Weights of a small mixture-of-experts language model, trained from scratch on English Wikipedia.
Size: 12 layers, width 512, vocabulary 32768.
Training: a variant of SOAP for the experts, 576M tokens, 4394 steps.
Below are experts of layer 4 (counted from 0) of a mixture-of-experts language model. Rows are named router (the router's row for the expert), down (a neuron's output weights, with its number) and show model dimensions 192-255. Each number is 500 + 25 x the weight over its row's rms, rounded and kept within 0 to 999. Numbers have three digits each.
After each expert's rows: a language model's description of what the expert responds to. This comes from a sample of Wikipedia text that the model never trained on.

# expert 2
router:542478515522489508517524502514489491556480540499536480496482520497554522470517500501529525478510525505513485533535495504507455524495504496521492505520499464492517549518486493479444492519522513
down0:463524480480459483490480518492537455474522515508531478489520534522462469525508521491513557456496535536447471492500478495506423549519489531445508553542545492448500496502495456464513522492506495
down1:476475550527466486539508499452546526514465474504466503472480476503529464527508562542478514497507519482515540507505512469460470489532502526526502465503498470525437497465531460538512536486434482
down2:516510488489501463512453510499498510495505499535540490495515500509458506509486473482529478482524493473474502508524507534519515518497484489525517478483539457464469515485504520558515497462494511
down3:483486518440521487516506503488498528473515514477545495553562488525448482500497494547508511515461467485479532498515462504482493476499488504535493472513515471482549510494449483497469484460497533
down4:518514486470519485481484544489493491488512506506459477511448510521520496504537548499529509530518489478527483512486513517541523486531517531532507495496497520526508557497516560500506509520499445
down5:481482475462464525503487464495535505469499516428455509491541498583505505531517479506489448546506474497528512513449471521528498489449517551503517502543482476541550512481504531520503512507492526
down6:509477494491525470478497471520514467457513441492545518454491502487490528480522470518529489497464464493553477475507497461502498494523480482492502488467537516522507487518552479495446507519464506
down7:545520497517513522526477502528525518499539514524471504530466498471514516490526507546510507518473470529468512515481565494502476505540563508505472489472511479522495490554527490517484460478498521
down8:482519515478476501521517523491497483505479480509528513520521500501513509545493522580504519499515501467463510474471532505474536543478528493534500520490487524496468488521534545478531506508459475
down9:574500509489526495557521514493495487476415469473493521530511475470506493484513510496557536514489471468524478508518508455505486450529477474515488528551478489500503469505522522480499498486486507
down10:471479497506508499498464511508497478517476496487522503464500461537539510562503458524552496510516519489494497482517498521504490475502527509505532492488485512536537517495516537514540492522515536
down11:513483477497537511516491514528520508507477503511494493468490469519514504508468489532469484501480508493532507493538477521498523498467510534477445530495485512498525492487548508474537510490502494
down12:514504473495491494490479494512506509503495492502493508507498458510523482493487534520509492483487505509472478505501485506491501526496529554481495523516475515507461521452517509486518494484491494
down13:481533486469504511512501487525512500434488506490503495469488513546493525478558504507460539509544493501460513513503496559460466518499532509465472478524491525540513516453541494592498478458514482
down14:559503481483486466481471513485450475537516492549444516487468499468497491473473504510478495482489475509478483520517507559529503489446476551516505533510514514472519528493532465514493494484486457
What it handles: Country, state and region names and their parts in locations and birthplaces, such as England, New (Mexico), United (States), South, Poland.

# expert 20
router:509481463501489537490510506504519481491540446518527487453490508490536479484551500511489528470505503491505468496487498508516521514542486498490543449511483462494506510473498489484530478535498470
down0:491523550497533508466473475504543526509516496485490497465469485481503493494508500496419546528499488499479521505517490462488512524511513519500498502518539456544500517483540476537529511516522490
down1:509486510462519501456470512532573544491499486482519465514546457527439474460548518459488480536474508446498500480510484503525452498488509501468493511502541555525497524530520510462512501467486509
down2:523504517524493513508521470509544503529550526501506512489504484514480526507487488554499497542487473477473472486470510540494551510499457516498472508495516504487517489507535480520514522487448494
down3:459483484472524541480499546536488464516518531501508508514488493484505518516496532523534458487518501497466524531522523480490518490504502485522489470450489464483554484516519488506510490448510473
down4:509441497489508504538476490535474511495518493532481458481489463473483491499490505454513465495508480518504551454477527455476510511450477489520516486471505456510528486513466514528508510490484505
down5:477496521532507509536485513505509493514520476457499467532499524484499501472505520519494501483491513504508519497517460507522507481444481506482480549481480492557466479528500464472490551542504457
down6:520487533514505502486477500500481468511477450523489532492477451495503524510485491484507520522503542484496508533523502472487512453498491479500534510479481513563519473513482492488490466523476519
down7:493501452520503491475502504516481525477466528495531524521497527497450502531478491471521502465550482500498482545488494501523438520522512545508476491517459536509546486482495510478514514511459516
down8:537495490490487477519512547472496507494544515481515477492419497500496523522479531500495544503479485512514506524514537441455519510454543483514515516471513544524475533520533494507502474557534500
down9:505503479511515505489493545542466473452516516502485483529527507495484509497517484486543512493483513533497488432484536489478489481489509568506511481493469502498484494498522524504499524539442468
down10:479504514485478520522494432515515505504540497488474480477523523506467535513467486495525513513523504474493476505512488519505502471554528470510455463433466494489478535463510480504483483530478501
down11:528533505516467463492471513487487547524505464495545494483501499529480531493473475507531493492482482502516505446517532493467514510496504486494493514545551496512509533498493455470529529504449488
down12:441510511483497502468534500486522524515520500477522536475495511549557490543491531533512474487536508497518476522473473510473546470509484498490532486496506434520474492501455469465521473491497529
down13:480502466511496499520491469490479512479474473473503492538464517485479484479499521501506490547489519505450558491547483512513487548491430503479461496458539529517484469503511479474503476530531515
down14:491520506533473475563516548532510492532499510512532516468523536470517499537497484505533466483515494496493514461507513433514501542506519505475469482458480519493464493502522504519546473511542475
What it handles: Inner subword pieces of long words, mostly short vowel-consonant chunks, such as bor in corroborated, ract in retractable, rib in indescribably.

# expert 14
router:539474506489486454460482470508572481545508530486504478474499514498486492476489507468532521464515530508535516534530514472493523469498512478498527497509520478541503528522478528478475492493517475
down0:459498498485491471508452461488524491535489515501536474540495529524511527556510523515472516521504533502515514502483530475496468554504500516500494516532492518410500532477474512496490508528478555
down1:472493481519480500551512513544470501463503527494497503534493514513528531490479491521486480522479492487502527530541495521515493527515502504425544513561484486505478509452507506510496505469475499
down2:481532530476493520458527538490546484520526513483473536555499544497493547514480515505482495523509496461530501521452495487485502482539487479501495493532471523465499535502509469498546500502510478
down3:481442488504493515540504519472489571506485497503510501488503484483457543483498472489464522509494523478510526503476478466501494474514488446488498514508472477526504507504478538481453509466532502
down4:586490554477528485511493542468517476445484545500533508539523486463478486562535534504478476490502544473498509500490529489525512503525518476488504509536505472496482513520508479494463485510488490
down5:520496515482487465553499487471537511488486476505488541533506530503481471517545488455499490492518497486470469487476509484507504472513521501501511469438478507535549495464505513497523489526502548
down6:464474474500514485523485509484528484557522532535511543489523463490526457465550506504527494466460532532494540491509498527576538495511464521533491503488494536520497504497492489513490512481434496
down7:470511517485547485487488532519512521509492482473511537504464508475490518491533539501498492496502514513509460521501519497452466519506477529509490541479507505554518469487482512514497495486492516
down8:527486494541530497428463506510512531495487468525491481508477496533496488478543534533517505451518487532499456478517538515500495512513520516517503534496486420517470534500512523500503470495448489
down9:503504502478530511465481482497501469503515523497449530472562476496506507503486485503456479494543479556485478469557560516509503511463498529454478507559506498519472495519489470501528515501513512
down10:499474524542490507532526524505522492501495483508511556511520500475528492504488528493483512484495488516494536524518528481495480461544507519512547521546475507480480477502501505464448515481486480
down11:500492556504478501455468507452523481480491497496520488560448497472498483562522501481518522478509499458571514474503516467487500494501528484581541496486443542484458500496491520500491521468474505
down12:486487446492492509503447483504467516473496511514505501514504507471474474493479479519508490534472470497521456524536507472470476496516472509475488505497511516469521493489497519472486457477516491
down13:553485482513538522487508507543490505469512518437493516446498504480505580541450481527504488517499466515516519476466518496497497460491476498493487524530473511456488503464485459507509499551486474
down14:487498546464504511477485426511479480517498493485521500487520522476523481474483508495480505510486515509541531480479517487483521491526499474543439482503513457512469539516444512499457495514494501
What it handles: Plural and agent-noun endings that finish a word, such as -ers, -ors, -es, -ions, as in professors, critics, liberals.

# expert 19
router:495475519507490478534535468543497464506467489472502517467434547512531472517433483461557502485479476488515509530558534521492502513459493436505492490520488507551504471463486544481482491525489550
down0:532475509501440515493519506540481518500474495477459486467467516464465505493483475493499515511520505495534473478516486468528544488500553486494521492514438495485482484527490492494483513520470472
down1:513484507498511499490461474549500515529510459476484527474504499502459497459485458540511476492470447479498491506495479521469490503475443460476491524517485487488500499480521502493498508483490493
down2:505476498519499452523479501485505487480485518553478506495499448486521503505498490488516528533505511503531490534535443509469502480552507510473530508486496460546506529479525491552530486498503449
down3:471485532518475446429489502533503511508469516549514521549502534559461476537513512490477528486477514483495486458487482541501478492503497487497449534493524480511523469492519491493440436535494484
down4:504494508512457513539501497500465516518505499535486443463500508494478506467541505521508545503505482511520480475543456548523519517482522530468501508504478447499541488469466480503514472476498507
down5:510522523469528477497446448542481506493472501493508486504510514518549520506471517501507459496486487513493507483502492459455460497504518489488456522507510512477506504493491472483507503480473491
down6:505465510513504529533449564479512476499484517496490477501486511548525535492463496476509484558530528438477513448488538483466449481481487496516485508454518465492516494501545480562536542469484471
down7:484500483516506478473506498503453491501511485523487472500504495509492493503484542505512502460494509513458502514520530515524493508521503495498504508498515486522500531481512525520550457507488472
down8:471489499488535460494559533460532521511519488520494440518521498541497467538479445484510498490436522476549494485477500512439504523500496540484509504482480501454508507503534478524516526489528457
down9:473475479490508563510494488531499508473519507522485539512493482505512520473535555503545477497508499520525573487550470531514494483508502502517508463548512524492473462467473519525482500470498509
down10:537458535500494515549499528478528501461471462464509511520509464539494571470530489509507508534512501500530524544497487529500504471526455521493523451497489536457487519494537510492491481487516480
down11:481501460479443502537528477525526472531549469528491525516514480522490467501504548478502504492454539468482533542474516483501544534550479496488491475507434487501496508498486472514490482452495533
down12:493485543515460495502495511496529513493560496489474520418507563488444485512552529506498491503485483501511553461521459500502496461510495532527508521577487456470504480476474509458484499499506514
down13:505466489469501490507483509501503511486524505460473532492512472501486477509490466461490488489489526493500519441442508495494525492471525481499488497434517462493511505466467484497503468510474455
down14:515530490493524503582494503519511491513528444451490457509460486503486526488510500520466527493477500588527461472495517559489501532486545509515509483537513442541506514506540505471507495484480536
What it handles: Content nouns and adjectives following the, a or his, like national, government, enemy, native, family, album.

# expert 3
router:500489495493518550503494502489501507488494496474502484465490501516520520496576534530517497472497543476499569537518453519592502472500436512489504472469537502551542531540491518488516518510514525
down0:461526508497481481467536467456512505482513446507529481546529490550480546479543519531530497463504521485538509464510490518494503493493539508528480529509510520462486544501465487518540531475532491
down1:550477502497491455554494495536537491501527511513478453511477540501536471506542512520534445515514549490486524512467509518500499540469519540479533506522498488505508516501480491487490491492489426
down2:529490522490459495520489514487486468519483548507461467499470479545568494514493459484490500470534505506529467507481490533461502474484514483500475486487502494505489533475485478523433498492541498
down3:495474526513507479502475486469524498509512511513491531503518496508478526515525505411509541482542510534475491470489493496487495474488509475520517511478522504510545442489478494542483500550496500
down4:519475509503521430496462502462521479512492508551506542508529512513508470497495519477489487570468568524507501474497528542482484517512459480543479515508506487513514488492495498520496500501513455
down5:499489490497506498517534522492490482457485494481511525509474533531517485498502528536490506492512473500527489542536539504502464496530558528497513462456483505530519457461482498516495511479490500
down6:523470513501482513520469446499504477485491526526519537494570474508486496519500513524539485498475524517528508479484495504471534493501512503492475506476525506522496536489519511502503550456511523
down7:476488493490499483510478524501440488526514498528476504521505502461509482536495525519495456481464476543507509523514514512516509506503496491499514584494494500467519492523488557516502518489497550
down8:485482500476486470519514470520498497522467534499500509474492545486483491485469522518478519492473495455503493520517524485517503502537503495460465514520472601504486496519540493502535484526480441
down9:523513466529489515544538502492544539516522492492505461504492493494487518542541481501501498425474491520483494444492503493466501491490468549501553522462481526541432499490508513480521520491496514
down10:482488478531490511503497488444483508570498485498504522546484507505513493474500496550516499469539506494477503490487493485494475516501521531524494514509517499531525487523473513491465492511485437
down11:478520496505511458511563459482503534506493560534454513535505493522523481518497507521592527479475483530508546498511510498532513542529505494523508516514526504486481483437494494495488545481529490
down12:513512501545489460515501498514535468501488481464489484477470495447455499494508454498518502522467496506538491449488473465518519467457462491496517503474535500530484497473486530536530479475490469
down13:525492493522473490483496518501456491509554485494539528435501512481524517507453513487472466476461430473500541497481501488482450518550527469539516485539509545519465518473519496519530489535517478
down14:494483502532525499502524476452492510530530499469441499506491517482504465504484488529550477553427502457504500481520536527461465494511513500491486530466467473479492495510459489515505483495520508
What it handles: Past-tense main verbs and verb endings after subjects or auxiliaries, with prepositions like to, of, into: "had been", "joined", "located in", "laughed".

# expert 22
router:529471461513466510459503508535483517497506506509505463482506520515532509478501484474522518460422568526464498476514434516522527533483505491533501508548490483523472534552494488479537489528467474
down0:472485538519473465510534521513511489456524476499479519494458525499539494498494526482488472471492441542465436531537526529474479506511501481491490510493501519476488498524469490541468516495456507
down1:453525488467480492501502515511501504496495529488511479529543525437532503502504497525490499535471484472490498487555496473451511485521492531552512522494529526559456512549532483501528547465524495
down2:505490477513499552506496526509471486471486477477475485514472485468475530492502483453484509495494567492492561457524498470503472489459495501501517521499542504469490505498501462458484477478494520
down3:530540503467482499533493515472492485541507455478484507537499497495518501521509495542470484540502504480457497504510500531509510470502479468513465478490506507520509492469467539507472547480546474
down4:456483509500516513558474480504491465488547502495468494514448535492510486499508427491518544497504492510527488517463515515484523495501496500552469515490457482478518499464489529535518517522471517
down5:500494495481480503518569493509488480496497498479505505511414504490490513462488486511495533542524486493476455518481516484489498484487469516478519519538489523505513479466519516488465517497507493
down6:547478501514510450519454455460493555502479480502507474495484469520472507462461511510555551528464533494446436493506534494526523518522487505526496519541492525550509468494483494523523518492494472
down7:540450531489499512510547463495464498527488524449480488507503498497503472488527475484479472535488508496492512474521489475501493550505474489540496519492491491519489492527502490475482486501528541
down8:483498514484484509485472522461485553517483504492494478547538530538511498491480486502507493506571513464508499509518504508502537506543522506484476477525513554500470423511466500501456464486535504
down9:510513499543498454530457476481463463508496488527528469490512513442490483506524554494536497531528492490549491508490500527492509465517522529510451484498504495498503480489499463502500480503573479
down10:515504514555530514479426521451528507517479494516518545533531497527487469518526450508509560520513462489509537497497468464520471444511478479487505484506509480543481499488538524525472488530515487
down11:484520548472505530492505533510519492505523504476506471480517523504486502479514452527543483506490528495528518451485490517486543505519497509501451479520489486514464487493459544491516517517489457
down12:516502502493526475487503476507554515513484483464471476499488483466472475468521466466496454498522498536554548495472508533534474525469506517501485499533462496437497547472518499524543471441495553
down13:511503522483501536466547484483520497518525468508498527482512535519540506551490501525494432540503496482461476486523511511466489490471541518491502498478530509456479456479494465547540514486477504
down14:482548518553495488475516525512492512567497497530507475499490521507506467463478488490520519456501526504510509452472494486486527583487487451490503537506483509513450516519489520481549523507498477
What it handles: Prepositions and conjunctions that open time or place phrases, such as in, by, with, after, during, when, often after a comma or period.

# expert 6
router:536490488516477513487515511471483504488472503488503476459434492505526513478452490561470528456496510499510495495517480510529489475505529507479492501446469445511544488544507480530506476510494517
down0:530506526505485480443544532491526456487510491493503452509523503477525516484519470468463456516520513496543515512529502530522491541508477479505537529494493534528499510524501446483501490526482481
down1:494524553471527506514476543484465476509534473506502533522487479524494446510542529501551458473506498508484508477494534495505500490477461516509512461526450517493481481564489510497456501508496517
down2:449490509500503540507518478439488512479547499485497504504469503504554488477451525527441495511465467461448527465458485500505514491509479523555446513541499496503487528520506529513527563542530537
down3:491473493491506473497522495470506509527421523463494536521497454493466501498566517512494486492513475485477532533511524518472517475509551493497495492456469520538504482476511476490464502470526507
down4:507519541496480495457528525522474494472575488451508521500507546497496493468456490459510543548532488528509521530510512463541492484434466468470488493480497498446507524503537529451480495538479525
down5:535526519527498477509451533531463485474509512462491490497479499460488475489465505500497483455498482507522498486522509479522502474504508475527469463503485459487449535505486521509506483506460494
down6:511464461523485529539458503511491506519482503516487512474515505489534481523497541536480499523515461551523500508463509496494515465471511480485520501500499488500507517495493490497473511536518470
down7:516525518484478497497465466531542510517452524535497499486483503515477498479536470487484503507466534503454471480488490527505516535475524495496512533507474499501504534480520481493524506491502491
down8:458493538497509519498477494517493529473518534537457497443504513559500491521511505511525510482488480492477484519515472514505539481492477496537542500511492440514483466465484500506478486480484513
down9:505511497498515500521505474495492562538468489447515476474492497484471551498535527572512549535483453515501516521534534515461546483495537539488537503490505480516498485517516484476449552469489520
down10:505507510469521494457492561525504493490485523492485443505543473507483500510472518506464494489431482477480511446489483521485530486529527489516492542471512471549493505528479495497516475526501500
down11:540504504487494468517448508499466475530494469466444500459476478506485495499485527509453498462523525520560521521528464477513478526535528516546508486498508507527466485516552479496539537504523556
down12:506497484478474538471473531476523508552578504505534487492499488493490510504497520518509492513506467514500453455493480504492507463520520468533487487511487574489493475480494488530554500493504442
down13:485469494452485485522524484556518537492527480476538475500517496513491486518464519513503481524480494506525474482416517480533481459538435568486501473510517486505496481502497489501527518499465466
down14:476485502554496504483518516463481494507509526507499501522534509458507465530517502542468492535466537491497466493458539505484518515514488525467497477489508526478468519475500476491505481428497524
What it handles: Given names, or their first pieces, starting a person's full name in lists and prose, such as John, Darren, Stefan, Mahm(oud).

# expert 7
router:494491472524491484513524493520478467515532478511545449476463492501488497487544502515510540473498524493512531518502487515500484493485480509538528500537474475502501511472471501522476513499482498
down0:523492478513503514516524499502514525522503484513478486476507482522487498464452490523468495494517486469485517488499448494444539501482488504453465562506523518528508490544513499492492495500529497
down1:479490527477506502519514500489502517555501503503495488445468495495465473465501530506467486527473492524530485480525509490472564506485456526514481530523484478543550518471491503467496498529497496
down2:495515517498505493504535503483524496484558518518479512514469466509474481499497505502494484466483461500505488482487529488491466455488474510529554548536485486489530473478464490461498509536437463
down3:518496556485486487493489540465504500493521495496517535502482483518477516489491499517516487527532488477463498516480532492490474481488456529493485494488493518522519530479538462513475496507502461
down4:457516468478517495501501482499467547492549512521490438538483430468481508524515465521518495468513521566511469555515480496497509494496493504495513440472461524518493559499484537527512504476500497
down5:517504498511493458454512460482507499519491510488480474507493510504478469480510491497516492482544515521516504468512521531513457499501539501492492495512486467437485493493525500494483472494533511
down6:486522507496532539511514504476483525511504493509513509486498486499511492537511550494472465552485504550532465507526464525503491499500486467495452499507517542525467541496540528535460545488492514
down7:487503506463501494491532523492496452424480447477450473537475498498483478507522512514498495502491477541503524492464495473466476503494525481507497486525496516482504544456529501538517528482504523
down8:530459502567452467491513480478515525515466504474495544493487522475512534524480531465515521508499508514505534419499533499508477495499485473476499465512510499511506466543473507488535517546510489
down9:495555536478495504512480501493521503489456511548475496522488484496504495507546489519496496537514487527498482514476517516460503519477492514505492497503488496514467493487489480476515494515514492
down10:508515502452531473511505480534496494505470489536525515488530496491511517519473509455525495487501450494509462438460490506510462517476521467489446497494512453532517490448492524455495502495504515
down11:509521544472561484485502484480529517487490506492494527471506487506510478450523457483486501547515502523488486466444463491467485471474513482506483521529475489520488505482497439537467505521518545
down12:492462526515473522489471458517499515441530510534475507492516541481496479510478506489469475468536509494501539501523503504467431470503523514515501534439510516473463487501508515497467491527527484
down13:484500508479554504482549523476445553509499459542488517455507466506469516494506498518455436514526483488509521526533482499487474490502488485482506510475440498537464468510533475495489515478518510
down14:484518495462491481562517457518480512486475484503481511477485539536498550533514529553502518525514515507533462501502495497530492456556523478530485493507482506530467476481519521487474438469521525
What it handles: Final digits of years after 190 or 201, month names, century, and digits in score or date ranges like "2012–13", "4–7–1".

# expert 9
router:486475480509499492495499522520511502510507507508488494500462502495501462501505479511508504497514525487519502560597460489520521528494503504501498511505498484477519500517491516511486520510504499
down0:456496491494497449474478494513450487449495509516480484514497479463478494490523504466501527470513489499487512527490466516521514470495468517535495531494523515480457503522488560419454505511542493
down1:513512528515467522487503478529492518464559526535476511514526503525515517523490524499504524537506515466435497472504519503470497531524510488536515497523491520505481519504489511487546523501469531
down2:535501508503528529502519469511475531499540533529514473488500468528497552512461549498512482534521481518522490494523463520516540510505508491444520513498509513474507496497508532542528533517501525
down3:507477535513509489541526495493500533529520487510515493496494491473521440461483457519527512520504499466509526525475506467453485522524493459489493488512532468521523451487477507485463498541530565
down4:491515484484485495512475519504511485474497499514457510515501498529531478534450489493499514501475486537515528468483511518474479457479513503468484465476485504503509485508482471523561519459517507
down5:516494474489509507482499487505493499496498494477469520465485517481501489479526502499497499483472484481520471529554508475471545490533536496469500503503459515454472450556497478502471506484491498
down6:478474477518512502518502536484535512503507480522530503487477474495514513498490483495517489507502511500452470511458511472505509473474523487506503517479527478514473475496551507459520479482548515
down7:505528489474470542506538524509511536489489499428471498500497470497520509483485463479461499490531467483499507493473511525526483508517500476509542523488488478540521499492523476526534527425555512
down8:474515484478459507513455501494486522476480509490497483527473501482514524543474555489500456462503475546496489460474505523503516502484485499512506477511563520509486479498489505484527460524475483
down9:509476499483503522528476510535454476468515484525488514502496553517534512460528474479506475500494544493481513504507462482479539529544520493544492507594515524514534545529463523495526463545483508
down10:504522518488518485499511494466501498491476490451488528491478549527493505517540490479524516531508487532500482454456534468533501508488489497470517508511518481521513492498466516495497549531470459
down11:459489472511494530478475504463520495512470560505489491542540481506495531506469513550491511504506504486443533483441458493449553485532533476529510484475504471445482480516477492476477528496499494
down12:514517509479513498519476494466497486510535478489530495505533512552493414451499483506551464479471508522490517479487485544522525538516466528511515497560500504502502538472542514497521505463485480
down13:518490507476514446492481522524505509488479539550461492483550507505456496503518490541522499517547493461477524507494477479502488476488488502462512503524523519482494513525451475508512545477535509
down14:494494526499481544515465550518498475519505526521495460558529507485507461519488501515461510518463517467514483476442502524497482527482499479497483488511519486486497495483478491505491503522479531
What it handles: Final pieces of personal and place names, often Slavic or other foreign, such as -ko, -anka, -ley, -ford, -ville, -son, Rossi.

# expert 21
router:532472493516493504454514492489513489507472459472505466483507510500483472459475477509553509467499489511532453540517486455485485538467452491517514502534478498488521530520514512490487450509539516
down0:484474462484530507546475490487481517480479492487482546494479493495458491466500489485492506496491548515473558491580491539517486527484508577484476506499532485521495527519554502526508506479528505
down1:506466507515533480496506525505509491506487498418531525452516545534496514512479514514512472502481516535504507461505498551490499491528489481475512462500533543491421497520518501450491556491484482
down2:516522489489463484527551488509495490510505535476491493498465504471503529496462490429521533483485524501514553485513482486464498452553493488489534531486463457504513531513485481497470520482540456
down3:447465512464509440486520485525491511490479458474482504491527531548473508503513562510496494524455497466471511494485508489502510480475499497517470442512458467523485505469515511513483486489504493
down4:491481503470504506497491475485485496488526540513524493519523472546517495430431537550502517475451525482460535483500509521487499460488459518482500523469534503529538503493521497454518512502499475
down5:448449488492518499520465486473533506510488535557506504522518470488468486506491484483506498525514523492453510491507489526485533484476497498511503534522463486493489540502457543492470495551511484
down6:500510473524462499502465514483486527488489496498492460482486469492496505447479504524503518472515471485514484498453475467489495544528474465528493520522496511547487537467461501447478527491495473
down7:485508555504543514480481503467486485497485482486522525510516504494525501497470519451508505502457459497490488467511501492487483472561485521490482499479504519503519496512513539534557515482533522
down8:450489483494501547453500485526429490493492499535484477503505500511504542562485450540471498453500510480485494469505505534552511529535475498491513545499482482519483491500450503494480527456463519
down9:509487485546530473531541509500519508463505523526511501507465467573505458521498506500493453507541539497512482457491451508507486472475491479477457489516458520494527488473455506473483536489474480
down10:498474489498478475512488462505535502483538504484470489507469483528421505477499518536498473488505443509510508495514503505508528479473518451545494496475538485495525427468493538476518536496484503
down11:517499494498505520499488466508507526545453510453526529487479524477531507494474525494495510466531499527492512489494492452509567511494516472517486490497519528529529485468508462498517506495491521
down12:469489511509503512487531522485496512471511499480490543505465499510466497507493532520494470508475480510502502466535484504481532517508521494496530474485456510485499486457466469528504533509529516
down13:521524538499521520423498484490463492505502486495520531509521511547547435513490504496539511479499492502463505494488501481516477497502489498511528529518498516471531463485460497496487520529491565
down14:466549538531500455519510527511511498493520510536518528491525477470471500529490457503462464487531485488497502502490498515485514520442512509510526504466497462491444479483502491511500500506513512
What it handles: Commas, and, or, but, which and sentence-initial He or However linking clauses or list items, as in "retired and lived", "glass, or".

# expert 4
router:469449474492481507511512461500475478542473481536484495480465518504486486479508532478520542502487523482526447531556466494536476507520476463495520492487473509533519569503488491520520495537496526
down0:515538482508490518558454443500487489488547518470493502477503486502492524514532462515519474518493554527511511539545509466467535475510481505487471508500524522493481502507468510485493503521520532
down1:497473539493478510480484483460454500443533528503543536479494473476458498486490500492500546505487539523473537449504519515524489478468536488492468521509521457478552468548492508491474498501490493
down2:450469484538485487489497512500472485519501483491453475500491513478491515505497440487528496544507534485537479507477480519495513472492501430488474527485494531547483494518536520485498479509513449
down3:495535519486535466502469505510538474459486518517447507483502509550515510522471503498513493476520509463519532494469499512560528457507521521487474462492490463498504502500510499505566502471512499
down4:495491519471462472459467487460543508483495522502524507524498498498498528499538557480511516495538464475469499487526499502462471490457521471513509474505522506505515465523481502450453525458505487
down5:470515480501516493460510453496465512503492513480500491489473529523537461551488486519498456487454502452510474516461512437480475505506493535461509502476513455491496502506482517480487521497497536
down6:487490435497513549532511444491485498519481472485513479491460509504445495562506516521518482528504456489540495519475488506528491482498470509480460512465505466511489492493534508520504553509477498
down7:527515490500484479527526545436508472487482484534484459476505493492488478517502546505523472509474440513481534512461494474501507503526509501554473558526489534466540515501553482531507494493482478
down8:536493516500480522475475529497540503531500533493488495503488471515513474493497510497501499473445507509522526454510488475448491489454476478528508495467487530479483532503522451471469495469459484
down9:502455465527496478513495528468489495494489477506503517473492501531535519513559506476549516477494486505508489524506560477482447502513497525536436488526524503496482520520491544466530490510469467
down10:511474536506473524535495492469452516484491483503483502478504463479513508518464489521544514492443537477491482472514461507501513527478491445506476491534470515505498461517500474490523507493439492
down11:467516544520476489511529471521533501476526515495501439547476484503513461501544509545542467490515554527491468507529484472489483541486497460494461511499477527539436488502493495539524502469501465
down12:496499496470517510471491480534526467546459502527472494497493516502502459482517500470535481471506488521496494504468477476510516497490504486550510482502515472490458544452489519501512530511556521
down13:509548510504466521535484515492481516559503524472476520462478479511522460521531506497500483501495453518510537487492475465528483516482454521476498520436494472500513453466501420520531516511466521
down14:500493488544496485542471486478510513511532461495468464454513504492510483556515505510493492496475478504503493491496504531494484525499510528528506500485524501525496491458483471486503494495469528
What it handles: List-item hyphens at line starts in infoboxes, possessive determiners like his, their, this, and word endings like -ly, -uous.

# expert 0
router:479478471538475505473507530474466499555472493483500494456432523520511526492537466565480511431483496502510500508468497487498450520500522527530514493479461447500491512531504495506522473502528497
down0:493515498508561496499470483463496492500537481500487510526508522489496495535488511523541551492501468530437482498503544493466472494509527487486477450542483495492480454491510546515537459480478489
down1:475482508526497513492522547530483506492480505499461500490461491525485518553496518474523491477489537496497512509528464510531518494464517488528507492503488499497486490447514496523541527535497486
down2:493496508488465497519503490477510487517495497490516516492484544521515469473517516512511514517492465493513526463512536507473523474504521460482524516488527527492466527501503502485512475515485551
down3:491468541500478494476491551511493492480508501501487554530520509487522526476495548513475565497491559551432498514486467492497526494491463485485482507475514472484496489478474541527534479544529550
down4:521520527521482486455530496485493486510494507518494472560491549491483492496503536592518469465544513521505488502486501478501485498494529537475482469513486475504497488523500528498505507467525481
down5:504508493496517498480475476542555497507531506479494496470538505494489481526503516548505501563515517496484509470488503512500486555482501468499469499489522466497479543545526529507502502554476502
down6:522481508531487459543496508507482478528539513488485523534514541483528520548518495531439521492456534540489534484508503504485530520504493542490509489461495502475514493512480505467486525495555516
down7:518480487500522524493466504447468520498468536492500444526490513517505512500500507524475498519531464442523499549478474498477453497543501491490452471538494522532520492525524505450509494473497482
down8:484515497493488534528513493503515498562522484528483501526468457499503487503507471507495502542526485512476495474477464467452532505519538438517496536462451521496468422508478487498545494505553474
down9:537476512454500527500489506536489479546484495535476478506533511488484548502531500519518495530467526501505487495479545490461492554518490526514512526470529496476489487495535471528559531490491479
down10:453499543490514492457487490513567446514514483501519525548499478475488501523461449529494507498471518520487498517498475516476520472456544479501489455517473489498510470485508493516501514543522471
down11:521507546506493474508484468488473500456473460465481558482552543505506513502496495517471489480496457491499464463501533509540509453513477468475491484497486461488528483478516497533508494487532474
down12:514496514490481504525491542496487498494526464517513451500480491504505497501516444482504486506397496517471525492480503475559499519516535482477501519477487474486482542488513467519478536481515504
down13:504518489478505478474497528506525488474511559492524513489472531461531457480505507507465505512474514458512498462539472473512517496477490509557513488485496479536484512527488502439529501506525494
down14:489502523500508510488531520481499493485521520505490494502488468504543519521513529524524507519514424485495485492560527506502492495493467497494458472464509548506493525489489495502506496473496487
What it handles: Single capital-letter tokens starting names, acronyms or codes, often after pipes, commas or colons, such as F in Ficke, M in MISL, B in BO.